python train.py --num_hidden_layers=17 --hidden_size=256 --n_experts=96 --experts_per_token=3 --d_expert=64 --d_shared_expert=0 --hidden_act="swiglu" --moe_layers=[0, 1, 2, 3, 4, 5, 6, 7, 8, 9, 10, 11, 12, 13, 14, 15, 16] --router_score="softmax" --normalize_top_k=true --routed_scale=1.5 --balance_loss=0.00265 --balance_bias=false --router_logit_norm=2.0 --n_groups=8 --groups_per_token=3 --init_std_router=0.0398 --lr_router=0.000589 --num_attention_heads=4 --num_key_value_heads=4 --head_dim=64 --vocab_size=32768 --norm="rmsnorm" --norm_place="pre" --norm_eps=1e-05 --positions="rope" --rope_theta=2700.0 --rope_fraction=1.0 --qk_norm=false --attn_scale=0.125 --tie_word_embeddings=false --parallel_block=false --init="normal" --init_std_qkv=0.0258 --init_std_o=0.0 --init_std_up=0.0258 --init_std_down=0.0 --optimizer="soap_variant" --learning_rate=0.00287 --beta1=0.95 --beta2=0.99 --weight_decay=0.14 --lr_head=0.00903 --max_grad_norm=0.5 --warmup_steps=200 --schedule="wsd" --decay_fraction=1.0 --decay_shape="pow" --final_lr_fraction=0.1 --batch_tokens=65536 --max_seq_len=256 --doc_mask=true --train_tokens=436500000 --max_steps=6661 --dataset="wikipedia_en"
Below are experts of layer 8 (counted from 0) of a mixture-of-experts language model. Rows are named router (the router's row for the expert), gate (a neuron's input weights, with its number), up (a neuron's input weights, with its number), down (a neuron's output weights, with its number) and show model dimensions 0-127. Each number is 200 + 30 x the weight over its row's rms, rounded and kept within 0 to 999.
After each expert's rows: a language model's description of what the expert responds to. This comes from a sample of Wikipedia text that the model never trained on.

# expert 48
router,192,156,257,186,173,235,213,186,213,182,199,183,211,212,217,175,170,191,208,176,161,245,207,180,223,146,168,173,197,228,154,193,196,203,175,175,166,170,219,196,167,226,222,171,190,144,160,225,190,230,220,220,201,186,170,244,234,188,212,202,139,168,185,155,204,215,136,207,198,213,190,208,198,183,235,293,136,145,211,250,201,190,243,166,203,183,151,178,233,181,181,196,165,194,219,200,211,217,219,170,214,237,185,183,172,190,198,179,257,185,200,202,185,232,205,228,178,177,212,156,230,193,164,184,162,196,233,286
gate2,205,217,178,163,195,208,197,192,225,191,163,228,187,239,192,179,162,207,161,284,171,249,147,191,212,226,217,202,206,220,195,197,198,222,207,206,199,222,217,228,167,180,230,187,256,171,163,236,197,181,207,135,182,198,218,210,281,172,231,249,173,197,176,199,186,229,172,238,214,151,226,218,177,229,263,226,215,180,177,187,148,207,260,157,239,165,185,202,185,251,219,194,223,209,237,226,122,197,178,245,172,195,225,195,185,186,224,144,183,256,202,230,163,227,197,177,185,201,246,173,229,190,190,171,224,238,227,202
up2,245,199,189,213,217,169,216,169,179,192,154,166,164,177,201,184,264,216,214,167,177,140,220,208,162,185,238,168,186,204,202,212,202,207,187,221,181,183,197,206,145,183,223,242,210,190,226,203,207,197,281,216,216,170,189,185,158,211,243,166,195,178,258,210,229,213,184,217,218,187,251,153,197,178,181,246,191,180,219,156,171,177,245,185,220,216,164,230,222,205,248,203,209,201,256,171,198,210,172,155,210,202,236,165,207,170,188,229,199,189,276,126,196,200,199,153,201,185,186,255,204,201,190,181,148,197,197,204
down2,191,229,194,194,194,190,195,196,155,170,190,268,142,209,245,204,232,133,194,211,162,177,229,103,166,253,207,193,180,180,196,178,231,189,192,192,150,235,168,212,257,191,249,175,204,216,210,243,165,234,181,246,172,248,200,191,178,212,206,194,238,157,230,187,225,205,252,169,185,159,155,187,211,208,179,237,233,254,237,245,215,219,229,160,232,231,166,213,197,285,139,228,190,205,190,174,199,241,158,167,185,176,151,163,259,224,236,255,183,239,179,203,180,201,245,224,205,175,165,229,159,172,209,204,161,214,220,212
What it handles: Initial capital letters

# expert 2
router,178,177,228,243,223,195,197,183,190,189,208,170,145,186,228,209,177,187,230,214,199,173,186,188,248,237,252,174,195,142,218,200,203,212,214,194,200,193,191,212,199,151,268,197,186,199,257,190,183,229,213,201,204,220,169,236,161,163,234,212,172,196,185,180,199,187,238,195,194,216,179,207,223,211,267,218,225,227,236,232,202,117,175,195,176,200,190,185,129,188,237,148,135,164,191,161,245,164,194,133,192,204,207,169,205,167,240,232,178,171,191,235,210,254,197,186,206,225,198,164,226,208,196,141,185,231,194,186
gate0,241,179,214,230,197,163,185,213,207,204,201,211,184,195,226,161,140,177,216,231,211,170,168,180,182,210,214,179,217,188,250,208,194,171,238,193,155,188,198,176,212,220,195,213,116,230,214,227,207,223,177,179,203,202,186,192,212,195,256,220,268,203,120,190,200,223,253,169,261,176,174,169,181,172,255,214,158,214,193,168,177,195,257,165,194,197,277,204,213,257,194,151,145,203,162,244,212,163,240,235,217,190,249,201,205,278,180,235,181,203,237,205,166,217,223,190,180,209,220,180,240,181,159,217,224,207,181,201
up0,200,217,185,218,201,109,172,184,181,196,175,210,218,175,222,175,216,130,218,240,213,183,195,172,215,190,171,218,205,224,196,193,149,151,186,216,235,209,197,202,181,237,205,175,229,248,140,179,211,254,185,206,203,210,239,196,221,176,203,244,236,229,123,155,230,210,212,152,158,180,205,192,161,232,129,221,185,177,269,159,181,219,221,256,210,219,205,191,235,260,213,228,196,236,170,176,247,222,247,254,187,210,184,213,169,230,208,218,177,146,183,194,189,209,203,196,170,243,155,241,194,204,173,218,100,161,182,234
down0,154,240,140,180,193,188,177,202,186,202,229,195,274,181,184,158,212,242,213,204,190,174,174,190,197,213,184,187,152,199,238,193,179,210,195,142,235,182,171,188,176,212,213,190,194,169,226,209,176,215,197,208,196,233,160,195,193,229,112,182,218,236,160,182,246,147,198,219,236,205,182,208,258,226,207,128,192,154,186,200,243,189,264,148,220,211,242,198,199,176,196,220,176,195,200,179,237,221,154,241,196,213,181,240,164,202,159,150,191,190,210,161,202,147,183,171,209,197,157,213,144,185,184,217,146,222,236,228
What it handles: Mid-word foreign name pieces

# expert 35
router,215,151,188,162,163,239,162,227,198,185,184,171,262,202,209,199,239,121,229,161,233,235,194,193,189,187,222,161,227,262,231,237,207,225,213,184,200,194,153,176,216,216,204,204,222,212,197,195,219,226,162,226,188,216,134,179,187,195,181,163,171,160,223,134,191,191,187,130,242,199,204,172,166,173,220,170,192,163,178,188,240,169,191,215,207,203,234,208,232,221,178,220,199,124,200,243,175,169,184,173,173,191,189,177,220,171,183,169,217,204,245,178,203,224,198,177,229,204,179,143,155,216,232,234,218,224,197,160
gate2,175,199,243,182,230,192,212,207,216,145,174,182,232,165,183,209,222,152,229,187,239,161,146,228,215,184,229,218,215,250,165,176,205,217,164,240,202,196,232,242,173,203,233,181,219,231,226,206,195,240,214,228,215,264,219,196,125,165,206,198,206,235,256,153,244,267,217,201,190,194,200,223,196,194,225,185,169,247,182,215,197,213,192,187,199,201,151,203,210,207,227,146,161,190,216,197,197,139,168,126,188,153,234,154,254,219,162,212,215,230,162,163,141,249,215,213,163,228,186,246,169,227,180,254,222,205,175,194
up2,214,198,158,218,210,229,222,197,283,172,186,217,202,166,206,152,175,256,187,241,195,231,232,164,187,147,242,240,195,232,217,209,145,226,225,212,188,227,215,155,231,271,202,160,217,157,202,178,191,180,212,201,253,204,148,194,230,225,217,205,172,168,222,179,164,210,218,156,159,211,226,245,166,250,236,172,204,186,209,167,209,164,248,224,175,208,172,162,215,179,190,148,182,177,199,185,193,207,169,193,199,188,192,200,254,219,224,243,219,174,156,189,208,206,165,204,153,215,216,198,225,227,194,233,211,257,228,141
down2,256,239,165,193,147,183,187,242,194,202,227,152,211,189,151,223,230,231,172,198,175,189,214,205,188,174,169,228,145,211,202,220,160,208,228,169,258,176,195,207,217,137,190,268,205,198,173,160,178,161,182,232,213,222,226,228,226,230,214,178,209,205,153,234,232,189,181,203,176,167,250,175,264,150,199,222,215,200,205,193,201,175,203,205,246,184,193,169,164,203,235,189,194,242,179,258,217,174,243,263,238,230,208,211,243,212,233,256,233,178,230,247,207,193,167,215,160,222,155,177,193,188,227,190,204,203,164,219
What it handles: Common nouns after determiners

# expert 26
router,207,185,224,223,189,231,237,182,180,161,185,152,184,160,205,207,184,186,207,155,227,232,207,180,170,162,202,234,195,169,127,202,247,227,142,183,150,201,208,201,222,228,259,155,152,218,202,254,180,165,313,243,168,224,216,160,220,136,203,172,223,180,198,177,188,210,205,207,192,172,178,207,197,216,237,241,190,183,223,254,223,212,207,241,193,195,187,205,235,201,197,201,197,209,185,210,161,240,232,167,245,218,200,185,167,190,211,229,222,210,163,233,210,206,168,214,186,188,199,201,180,169,213,174,182,140,200,248
gate2,209,155,232,217,249,152,201,207,214,251,197,208,256,223,240,201,234,190,240,189,200,226,189,166,211,224,236,210,245,189,208,236,157,236,194,258,199,224,173,169,207,242,218,197,211,231,256,205,224,155,204,246,213,218,223,191,215,165,242,227,195,175,204,187,227,200,182,192,235,188,193,216,217,192,241,192,182,216,196,202,184,192,198,219,206,207,166,211,201,114,193,244,261,228,223,145,210,203,208,148,177,226,199,215,167,240,202,195,227,208,238,268,194,227,194,178,186,185,186,144,226,171,194,200,257,213,231,234
up2,179,244,212,225,222,196,212,260,256,155,191,181,227,205,204,187,142,163,250,217,228,215,186,262,224,219,202,216,193,209,234,151,235,181,231,180,174,227,247,196,177,208,152,199,213,201,183,229,214,231,195,194,153,220,207,158,234,154,206,205,208,262,212,173,204,221,139,242,198,204,225,191,164,179,239,194,165,198,247,222,165,212,192,242,227,218,187,195,174,228,194,144,179,280,195,142,208,230,251,195,217,190,169,199,224,173,188,186,214,195,229,183,148,183,241,233,213,252,221,254,215,172,234,242,206,182,227,246
down2,187,211,183,208,137,221,159,176,270,235,197,204,172,187,277,237,192,246,183,167,154,219,232,177,197,195,254,173,199,133,220,192,211,224,151,235,223,269,196,172,136,235,194,179,240,181,191,254,227,183,195,186,177,210,177,160,236,231,166,190,156,171,258,249,153,169,198,197,167,244,193,223,197,215,263,217,185,247,194,209,180,195,178,207,190,196,170,196,235,186,260,207,144,212,159,225,164,163,213,152,179,174,234,213,261,262,139,176,184,221,212,186,164,144,222,189,195,207,220,230,194,158,188,198,256,224,231,228
What it handles: Numbers in tables

# expert 42
router,184,176,159,164,183,171,175,245,183,260,176,204,226,224,191,118,238,205,207,194,215,242,186,180,180,205,235,216,216,199,194,225,258,213,207,185,178,224,199,179,231,192,152,141,211,169,183,223,237,156,230,210,169,225,188,180,228,191,202,162,182,186,265,251,192,208,189,232,234,214,243,162,222,186,181,215,191,210,204,212,165,152,179,210,183,213,210,225,173,202,196,223,253,256,210,209,198,193,194,202,162,202,194,254,161,181,166,248,248,223,198,129,262,190,197,173,172,173,177,190,247,210,213,187,213,235,236,133
gate2,235,195,144,202,145,212,192,219,230,241,207,176,168,177,202,165,228,233,197,228,199,203,213,236,202,215,198,165,243,230,236,193,206,200,220,235,186,213,228,224,200,185,162,184,195,231,198,232,164,204,200,182,212,170,169,171,247,228,200,232,189,229,227,174,199,179,204,169,263,265,175,180,185,215,198,211,223,198,165,190,230,192,208,178,165,175,270,216,151,204,190,219,238,220,185,190,171,177,200,204,184,216,221,190,210,178,193,176,207,209,156,187,251,246,244,234,219,193,187,153,233,162,206,142,194,169,245,214
up2,196,206,171,221,252,174,211,145,166,229,196,210,232,197,295,241,193,210,226,128,190,203,197,185,186,187,174,163,244,168,159,177,164,173,178,168,226,173,163,189,172,193,213,210,219,155,220,218,177,179,235,196,205,164,198,183,199,194,198,200,196,211,251,186,181,170,204,203,211,154,224,211,155,256,175,208,177,188,206,164,246,244,215,266,174,212,198,198,156,197,205,213,166,166,190,240,171,196,246,184,189,185,202,159,195,152,211,231,213,199,200,208,208,240,222,211,280,214,136,193,230,264,241,132,173,173,202,183
down2,234,203,195,218,200,159,200,137,176,230,226,228,164,230,168,192,196,238,201,249,148,210,271,212,250,208,202,201,142,227,213,196,208,212,173,214,198,136,209,225,213,208,230,194,208,206,147,198,212,191,214,246,221,235,233,243,223,174,203,181,191,234,226,155,182,203,224,178,183,176,188,155,145,173,181,171,174,159,234,202,228,190,210,239,212,249,167,200,203,143,256,198,170,205,164,221,232,225,245,194,178,161,196,219,193,181,131,172,179,166,227,205,196,171,176,190,191,205,233,229,197,138,191,174,203,209,214,185
What it handles: Noun suffixes and heads

# expert 32
router,162,227,191,261,246,205,229,238,179,198,184,200,221,230,211,229,219,187,204,241,207,155,225,230,193,176,165,134,214,180,198,182,199,191,211,222,198,261,212,160,177,224,197,246,192,217,234,192,235,141,198,179,231,214,221,222,214,192,225,150,202,203,245,234,197,166,175,168,203,203,211,178,226,148,194,171,221,215,186,239,208,152,150,146,176,204,152,190,174,172,228,201,160,215,191,228,174,196,167,189,160,148,230,235,236,181,226,175,219,213,220,237,249,231,228,181,226,200,207,152,196,192,222,213,202,168,205,135
gate1,196,188,254,231,169,182,214,205,200,247,236,220,213,220,227,187,216,239,223,244,214,174,128,218,173,203,202,209,213,201,224,196,169,173,213,211,166,146,181,135,236,177,206,196,232,250,203,206,237,158,149,149,167,166,197,149,182,152,248,186,162,205,163,173,184,171,206,185,278,283,177,163,209,163,208,212,207,219,183,196,232,248,186,238,207,214,182,212,174,185,200,198,204,197,196,188,210,124,181,187,181,229,198,212,211,200,238,171,183,160,167,144,154,230,246,201,239,165,220,173,118,176,237,190,178,210,184,204
up1,207,201,200,237,229,205,175,244,234,217,216,191,181,206,205,161,164,157,177,175,185,192,168,253,162,150,172,233,201,185,179,169,194,231,186,220,157,172,138,176,233,209,170,246,188,225,218,258,249,209,225,245,199,217,209,194,201,210,181,215,175,220,225,219,182,203,208,171,216,207,191,217,163,202,190,207,180,243,219,210,175,185,199,247,158,212,146,234,247,167,234,208,249,167,235,189,190,198,136,185,152,180,196,154,172,209,180,216,213,252,193,220,201,205,238,233,179,218,114,207,194,177,218,173,227,212,126,225
down1,187,237,167,145,230,193,241,193,226,196,201,170,229,199,240,186,217,181,152,145,182,176,207,191,252,202,208,209,177,194,197,237,237,198,131,134,215,177,206,179,206,199,218,180,148,207,254,225,234,170,180,204,167,227,177,151,188,241,198,152,221,273,153,150,232,217,140,207,237,193,208,200,225,206,158,239,189,211,124,186,214,199,146,212,209,175,248,221,206,235,172,229,200,169,209,209,254,195,233,200,189,227,165,164,223,193,183,198,230,236,206,169,184,201,191,191,212,207,174,241,189,199,191,260,145,188,185,189
What it handles: Word endings and periods

# expert 57
router,250,174,202,185,212,223,187,183,261,282,234,209,168,181,224,228,263,178,186,186,210,247,215,136,240,189,207,210,246,225,235,172,190,172,183,193,230,178,201,214,197,222,139,139,255,207,240,235,226,218,196,250,261,153,243,171,179,196,239,183,182,270,259,249,264,150,222,213,186,226,169,238,152,154,187,220,241,221,222,191,207,193,225,170,206,183,228,193,218,228,209,215,229,221,203,167,213,193,185,171,190,210,206,161,232,217,210,190,201,188,209,168,196,221,180,194,218,253,195,190,170,233,182,209,311,230,253,143
gate2,218,165,168,192,196,192,181,230,194,135,171,173,180,214,229,260,231,228,183,190,160,203,140,189,201,183,225,246,191,211,214,161,199,217,243,192,238,211,169,251,218,201,199,219,151,181,253,151,233,173,234,179,156,151,195,218,226,244,221,196,181,231,210,219,187,227,212,185,202,174,210,196,195,187,237,224,174,186,269,173,240,190,190,164,126,181,173,261,178,234,236,215,210,176,204,191,190,219,132,193,174,177,241,203,170,236,184,189,183,165,217,163,217,311,219,186,191,222,199,147,199,184,188,215,208,205,214,186
up2,236,180,211,234,237,212,233,165,228,258,164,186,122,200,219,219,197,209,243,221,221,168,229,156,227,200,223,169,191,186,201,218,201,169,172,243,188,197,237,289,227,190,156,260,134,196,222,218,203,256,163,233,246,233,214,172,227,182,224,231,165,186,191,179,228,147,206,204,208,161,211,264,234,195,238,214,215,179,181,261,229,208,204,177,159,162,173,132,146,182,181,164,170,193,207,191,176,204,198,191,177,182,234,181,226,212,229,219,190,207,178,172,156,245,181,179,198,204,200,156,232,204,221,223,227,152,240,190
down2,203,226,182,194,147,208,182,225,166,198,209,198,238,159,176,121,162,144,168,189,204,216,145,151,143,196,197,257,179,269,254,245,158,221,204,222,182,194,209,157,222,230,196,145,216,184,217,223,185,168,174,178,155,190,241,220,207,179,197,210,195,208,247,191,170,179,129,250,212,180,182,197,197,207,170,200,160,180,154,203,193,177,176,249,201,200,272,180,255,162,232,199,180,242,172,182,232,172,221,225,248,184,182,180,195,176,209,193,172,165,193,201,251,170,236,233,200,219,202,150,229,189,234,221,231,166,180,182
What it handles: Past-tense action verbs

# expert 19
router,218,179,215,253,193,134,195,220,223,176,168,199,155,196,162,248,214,199,173,230,181,194,218,228,144,187,208,193,182,238,222,225,187,236,213,245,196,221,208,215,231,213,238,187,227,179,173,225,252,155,171,181,230,200,189,154,180,176,229,154,174,192,153,206,203,239,190,267,203,177,236,162,212,171,188,237,197,158,198,166,205,202,244,215,246,227,217,186,254,201,240,177,214,211,223,190,221,213,260,227,186,183,205,242,133,210,193,183,229,190,168,247,166,189,146,182,241,195,231,222,189,203,197,245,226,181,230,214
gate2,223,246,249,261,205,208,157,225,232,216,142,195,186,239,219,230,208,254,209,242,150,189,238,197,189,196,209,234,199,199,241,196,170,263,163,251,205,246,201,225,174,158,175,191,183,233,194,183,236,151,229,194,203,208,167,164,195,174,225,198,201,197,254,206,216,262,269,233,185,210,183,232,143,158,165,160,228,221,214,238,223,182,213,209,187,210,206,187,223,282,210,195,212,208,184,224,220,214,270,177,183,189,171,181,194,184,189,211,188,216,150,226,157,234,225,171,188,194,142,241,179,177,225,207,157,231,158,143
up2,238,210,168,254,221,211,183,170,192,193,225,177,216,231,184,232,166,202,159,228,179,171,237,227,186,171,142,240,171,202,200,221,243,216,237,190,202,221,190,159,128,208,125,140,162,234,163,195,168,198,178,177,155,197,168,174,229,166,167,212,229,221,200,240,142,207,202,203,188,201,174,185,255,215,255,186,137,169,199,229,193,213,180,235,179,232,189,175,145,233,209,168,184,209,156,211,228,177,194,212,194,243,187,192,156,205,268,171,193,207,233,168,194,189,166,144,223,208,207,220,173,179,164,187,194,256,128,236
down2,185,267,227,160,225,167,191,265,177,221,188,224,190,179,194,187,180,173,193,208,155,188,224,165,223,165,150,208,223,190,205,199,122,184,224,245,185,228,188,229,159,161,199,210,180,218,181,202,157,167,194,171,204,210,200,211,212,231,111,187,253,222,241,190,191,218,191,198,175,252,179,197,245,191,176,222,226,215,223,195,225,222,241,173,190,178,249,222,178,206,199,226,240,195,204,185,235,235,245,163,187,243,193,204,227,188,157,191,212,230,175,238,215,229,250,253,260,193,187,170,121,198,218,182,221,180,209,154
What it handles: Paragraph and section breaks

# expert 24
router,152,174,195,203,227,156,207,181,193,140,192,184,197,219,155,224,179,199,167,149,191,226,257,186,167,195,212,271,168,201,249,232,182,196,178,205,228,216,157,194,182,198,190,233,173,175,191,185,147,248,172,217,181,173,189,174,209,190,265,221,197,187,159,238,214,205,202,220,239,160,171,203,230,179,149,243,224,248,217,182,143,201,155,254,207,217,186,181,211,221,206,202,161,205,207,171,168,244,169,182,182,221,227,200,192,170,261,224,253,162,217,167,223,249,205,216,228,182,212,229,203,216,199,183,207,267,208,238
gate2,231,157,196,201,223,158,186,221,196,195,198,238,155,207,228,207,214,173,193,172,208,132,200,159,179,167,225,216,219,236,249,173,231,227,237,267,232,165,196,164,152,227,200,204,268,233,187,169,173,247,218,212,173,183,164,215,237,204,224,205,172,171,169,180,143,194,210,230,168,236,213,184,141,189,232,146,195,223,191,190,171,256,240,187,157,155,188,194,211,223,222,154,177,229,187,191,226,189,218,163,218,179,198,194,216,185,203,193,221,169,162,191,193,282,218,168,187,238,212,196,247,193,159,224,211,223,143,214
up2,160,172,201,175,200,195,203,232,196,212,209,228,204,241,166,223,156,199,183,203,155,221,209,211,183,167,125,202,199,216,224,154,206,198,153,184,184,203,183,282,194,242,192,214,168,180,197,171,172,155,148,180,203,226,195,193,182,170,223,190,237,147,179,251,229,182,178,227,158,187,206,224,175,206,138,198,182,168,217,197,186,261,242,193,211,150,158,195,145,241,161,218,162,196,231,180,145,180,215,196,184,171,190,136,219,124,209,207,211,181,162,200,208,192,248,154,190,182,190,246,194,212,198,211,213,191,202,176
down2,197,236,164,231,139,184,201,187,251,189,149,201,250,181,206,195,195,227,204,136,133,192,156,175,212,165,214,219,213,171,175,214,187,168,200,124,191,218,155,227,175,177,197,225,190,151,209,197,198,168,224,223,282,226,214,220,258,255,163,127,198,206,199,176,233,178,127,212,234,180,189,233,189,212,196,182,196,198,187,225,197,204,190,204,193,232,191,195,195,214,185,224,213,221,197,256,167,260,174,169,227,179,220,228,174,209,180,165,229,202,232,169,247,220,175,181,239,196,189,210,178,229,198,170,169,152,215,221
What it handles: Sentence ends and century prefixes

# expert 23
router,186,167,256,219,176,172,159,178,180,212,185,208,212,178,189,199,142,232,187,182,242,160,208,143,174,212,207,222,170,213,216,199,211,223,180,162,176,200,205,212,219,203,229,251,228,182,211,203,218,195,271,229,171,189,197,174,222,152,156,198,252,217,177,219,198,217,242,245,204,195,181,201,224,212,202,219,141,206,165,235,191,241,243,146,160,190,162,154,251,211,188,216,216,108,218,196,209,148,219,187,185,193,193,164,203,249,195,232,210,192,172,201,233,192,226,202,146,149,166,196,227,137,143,182,120,176,155,233
gate2,240,198,254,216,197,162,142,225,185,278,234,210,232,221,175,250,200,176,167,193,169,163,189,243,157,239,197,239,180,198,187,213,200,241,246,216,215,169,206,162,175,180,169,200,223,188,157,194,244,187,183,249,130,188,203,241,175,224,245,184,179,226,225,151,191,186,242,240,173,190,166,150,207,173,243,176,200,218,170,153,222,207,246,186,213,243,206,144,202,217,200,200,204,200,278,231,217,227,259,205,174,235,221,213,225,175,219,174,204,136,249,180,251,226,204,198,235,213,184,182,207,189,182,200,231,246,255,220
up2,192,137,122,180,218,209,186,175,195,222,217,254,216,179,167,220,176,192,156,206,176,179,242,199,192,205,213,184,120,186,166,188,246,259,215,215,162,214,226,208,219,237,201,182,226,211,177,196,239,188,230,171,167,143,184,179,245,177,238,156,158,164,222,175,236,224,204,146,207,190,215,182,178,168,208,230,214,148,184,207,176,186,123,236,252,231,215,151,204,161,217,181,224,155,234,183,181,225,168,205,198,189,142,202,228,245,232,152,186,249,204,208,213,236,173,170,184,216,185,194,232,192,196,215,178,238,142,240
down2,175,191,231,244,182,205,197,200,194,219,167,198,206,178,170,212,193,218,247,197,193,221,159,187,128,182,238,213,227,185,210,180,232,278,165,223,212,223,186,173,224,231,224,140,228,175,162,163,208,214,202,237,243,216,191,200,226,158,217,216,198,188,179,159,233,184,181,174,177,209,197,224,198,195,218,170,219,181,207,220,253,196,221,203,234,212,251,185,213,208,151,156,138,175,185,219,179,215,225,227,239,174,198,158,193,190,144,189,182,220,189,216,171,194,235,225,211,253,225,172,135,168,217,154,213,213,208,211
What it handles: Name-initial pieces

# expert 52
router,177,137,218,242,226,199,245,210,182,232,201,251,234,180,159,155,245,189,196,209,253,204,196,163,205,199,191,202,229,140,232,234,177,132,207,215,221,205,205,204,255,185,182,174,232,174,178,145,204,195,254,249,185,213,212,205,255,169,239,185,199,176,146,224,191,152,182,151,187,222,222,192,160,240,198,232,173,217,226,222,175,201,175,227,167,205,180,253,246,202,244,230,220,185,184,239,196,225,212,148,191,198,152,160,207,169,241,180,214,186,176,214,221,167,212,134,165,166,201,233,234,217,230,196,172,191,157,184
gate1,218,211,222,224,223,171,234,217,203,207,217,233,186,174,217,173,256,204,225,165,166,244,203,207,199,248,170,206,236,163,231,211,189,162,183,261,214,133,173,215,195,225,228,178,214,162,170,207,180,236,217,241,196,212,186,225,229,204,255,184,166,205,224,194,240,193,208,254,198,196,188,225,188,189,195,191,178,220,203,195,136,177,177,167,177,221,200,186,183,158,176,232,182,203,208,277,126,183,236,185,189,192,200,148,257,208,213,193,197,204,184,223,193,226,155,165,183,180,194,208,171,245,165,241,240,186,220,230
up1,201,200,247,200,200,205,145,235,195,198,165,242,238,160,242,238,175,149,211,171,137,200,164,247,109,181,200,215,202,194,181,203,157,222,219,186,180,251,179,183,269,184,223,208,239,221,188,212,200,212,237,154,182,173,166,212,168,156,216,236,235,159,233,255,182,197,203,195,225,204,161,198,266,176,218,237,216,194,169,179,253,241,156,193,210,170,198,202,203,246,177,161,165,143,184,206,214,266,188,182,123,171,172,252,194,190,189,223,234,165,241,197,201,201,223,157,177,212,205,200,198,205,176,192,243,179,210,225
down1,188,171,207,220,210,223,173,270,189,219,157,240,242,260,200,169,168,165,196,137,241,209,158,199,162,214,199,218,132,226,258,198,250,150,214,203,228,294,231,192,202,181,227,158,233,167,229,229,210,166,168,186,204,193,195,174,228,202,152,191,154,173,200,177,224,158,200,199,193,219,208,242,184,189,144,214,220,232,224,210,177,201,197,255,201,203,185,238,192,209,203,181,195,230,196,197,227,190,203,186,135,230,169,160,210,173,161,199,227,159,192,201,219,183,190,201,222,199,200,204,217,205,180,251,192,255,170,181
What it handles: Plural and place suffixes

# expert 22
router,200,195,233,192,240,264,186,218,182,196,169,242,275,181,245,228,180,205,214,198,165,221,210,167,139,207,138,197,214,195,153,203,151,201,211,205,175,215,173,198,218,205,270,231,233,182,223,202,184,190,189,246,184,194,188,196,210,187,178,155,169,183,199,198,233,230,167,194,177,194,221,258,180,229,210,208,253,189,203,197,162,109,240,172,178,219,137,187,216,186,209,193,136,157,190,181,176,219,149,206,193,165,154,213,220,166,181,232,205,204,213,245,186,215,215,201,166,166,183,195,243,220,215,195,187,204,217,221
gate0,254,188,247,172,185,198,176,208,172,163,212,228,225,204,156,169,162,225,272,161,256,173,210,176,211,222,207,231,189,167,176,244,195,215,222,180,223,194,196,175,242,208,209,162,168,214,198,214,220,142,242,191,206,167,141,191,190,188,210,226,145,216,202,201,244,216,214,209,252,165,163,162,199,175,215,216,201,192,138,171,227,181,188,202,286,180,205,251,202,164,205,172,157,187,215,190,225,175,220,313,188,247,173,214,188,193,156,226,181,244,238,221,170,213,201,175,148,127,233,184,194,189,206,203,202,180,258,240
up0,162,255,205,187,175,223,225,158,215,204,184,243,184,197,196,223,210,140,201,212,205,201,225,224,205,161,137,214,193,199,199,184,168,165,173,250,221,221,222,197,191,190,174,187,265,213,194,192,185,227,183,173,211,175,220,179,191,233,199,152,217,237,215,184,235,201,174,181,196,164,232,149,195,215,251,178,155,188,237,184,180,206,131,203,188,192,178,170,265,240,229,231,153,217,220,216,219,264,186,171,188,232,218,175,191,198,245,216,185,197,235,147,249,187,162,233,197,160,179,172,208,185,219,136,151,209,193,257
down0,172,194,199,240,190,133,187,207,186,217,221,201,194,227,179,191,158,231,159,185,188,215,124,248,207,220,178,212,213,177,235,131,230,205,155,237,230,216,203,195,244,286,206,211,248,189,181,148,158,187,179,177,197,242,180,191,196,191,181,170,200,221,172,191,179,145,253,198,149,179,202,195,203,208,163,158,163,194,116,202,285,196,195,213,210,143,183,224,181,186,221,199,251,244,239,223,209,175,198,173,182,168,161,227,172,267,289,232,213,200,192,139,203,222,200,210,199,194,174,221,214,203,217,217,200,186,225,195
What it handles: Word-initial capitalized fragments

# expert 18
router,255,231,192,198,211,225,188,183,196,144,205,201,178,252,169,219,181,179,215,235,197,254,228,248,251,208,174,213,149,143,157,165,215,225,142,231,168,179,264,207,188,221,255,207,202,235,202,171,209,192,151,201,135,264,252,178,134,231,220,207,178,189,194,244,209,212,183,219,146,208,160,208,173,211,220,196,229,171,207,165,195,183,165,202,144,207,195,206,188,200,193,216,177,198,158,246,201,228,227,186,246,222,231,159,176,224,242,212,192,221,191,217,269,176,239,234,213,224,242,235,237,190,251,225,205,175,236,193
gate2,237,222,197,147,208,282,182,189,223,177,194,205,203,215,187,220,159,209,134,205,189,198,196,214,196,230,236,196,243,224,197,192,202,196,183,177,189,194,188,161,219,205,158,168,244,234,151,191,198,210,213,195,202,200,186,235,225,185,191,150,216,177,196,185,205,228,227,227,206,235,203,280,164,191,191,194,176,159,205,139,184,202,200,200,173,225,183,202,190,234,172,178,159,237,233,162,142,237,215,179,170,223,247,179,201,166,194,162,223,176,231,150,163,157,130,140,179,244,214,149,134,169,212,183,142,182,252,219
up2,192,188,215,122,174,196,247,203,203,230,203,239,150,220,260,203,212,183,206,206,211,157,216,199,184,198,186,241,164,175,215,173,235,221,208,226,151,226,206,271,194,185,165,210,166,216,215,171,261,211,206,188,181,172,172,211,181,208,170,229,219,167,187,197,218,211,141,153,226,265,132,162,188,226,198,198,237,156,170,223,158,210,170,191,262,152,236,175,173,174,235,221,178,175,222,200,271,231,199,198,176,194,186,173,207,218,191,238,208,222,146,185,200,174,232,195,206,206,144,195,170,225,180,181,133,215,224,212
down2,205,204,176,174,229,214,242,239,212,226,197,205,250,207,206,166,226,138,133,201,214,193,237,180,148,222,199,171,203,192,201,198,257,209,261,221,172,217,290,241,188,243,221,210,194,128,191,175,244,207,272,208,172,220,206,249,224,205,192,232,142,212,191,187,205,225,253,177,223,245,190,235,204,226,190,190,158,172,175,203,220,152,169,173,208,219,213,191,178,152,193,198,213,188,213,180,222,224,220,163,186,232,162,168,247,195,200,212,239,170,198,164,186,206,226,210,144,182,160,207,189,175,206,186,198,187,191,198
What it handles: Final digits of numbers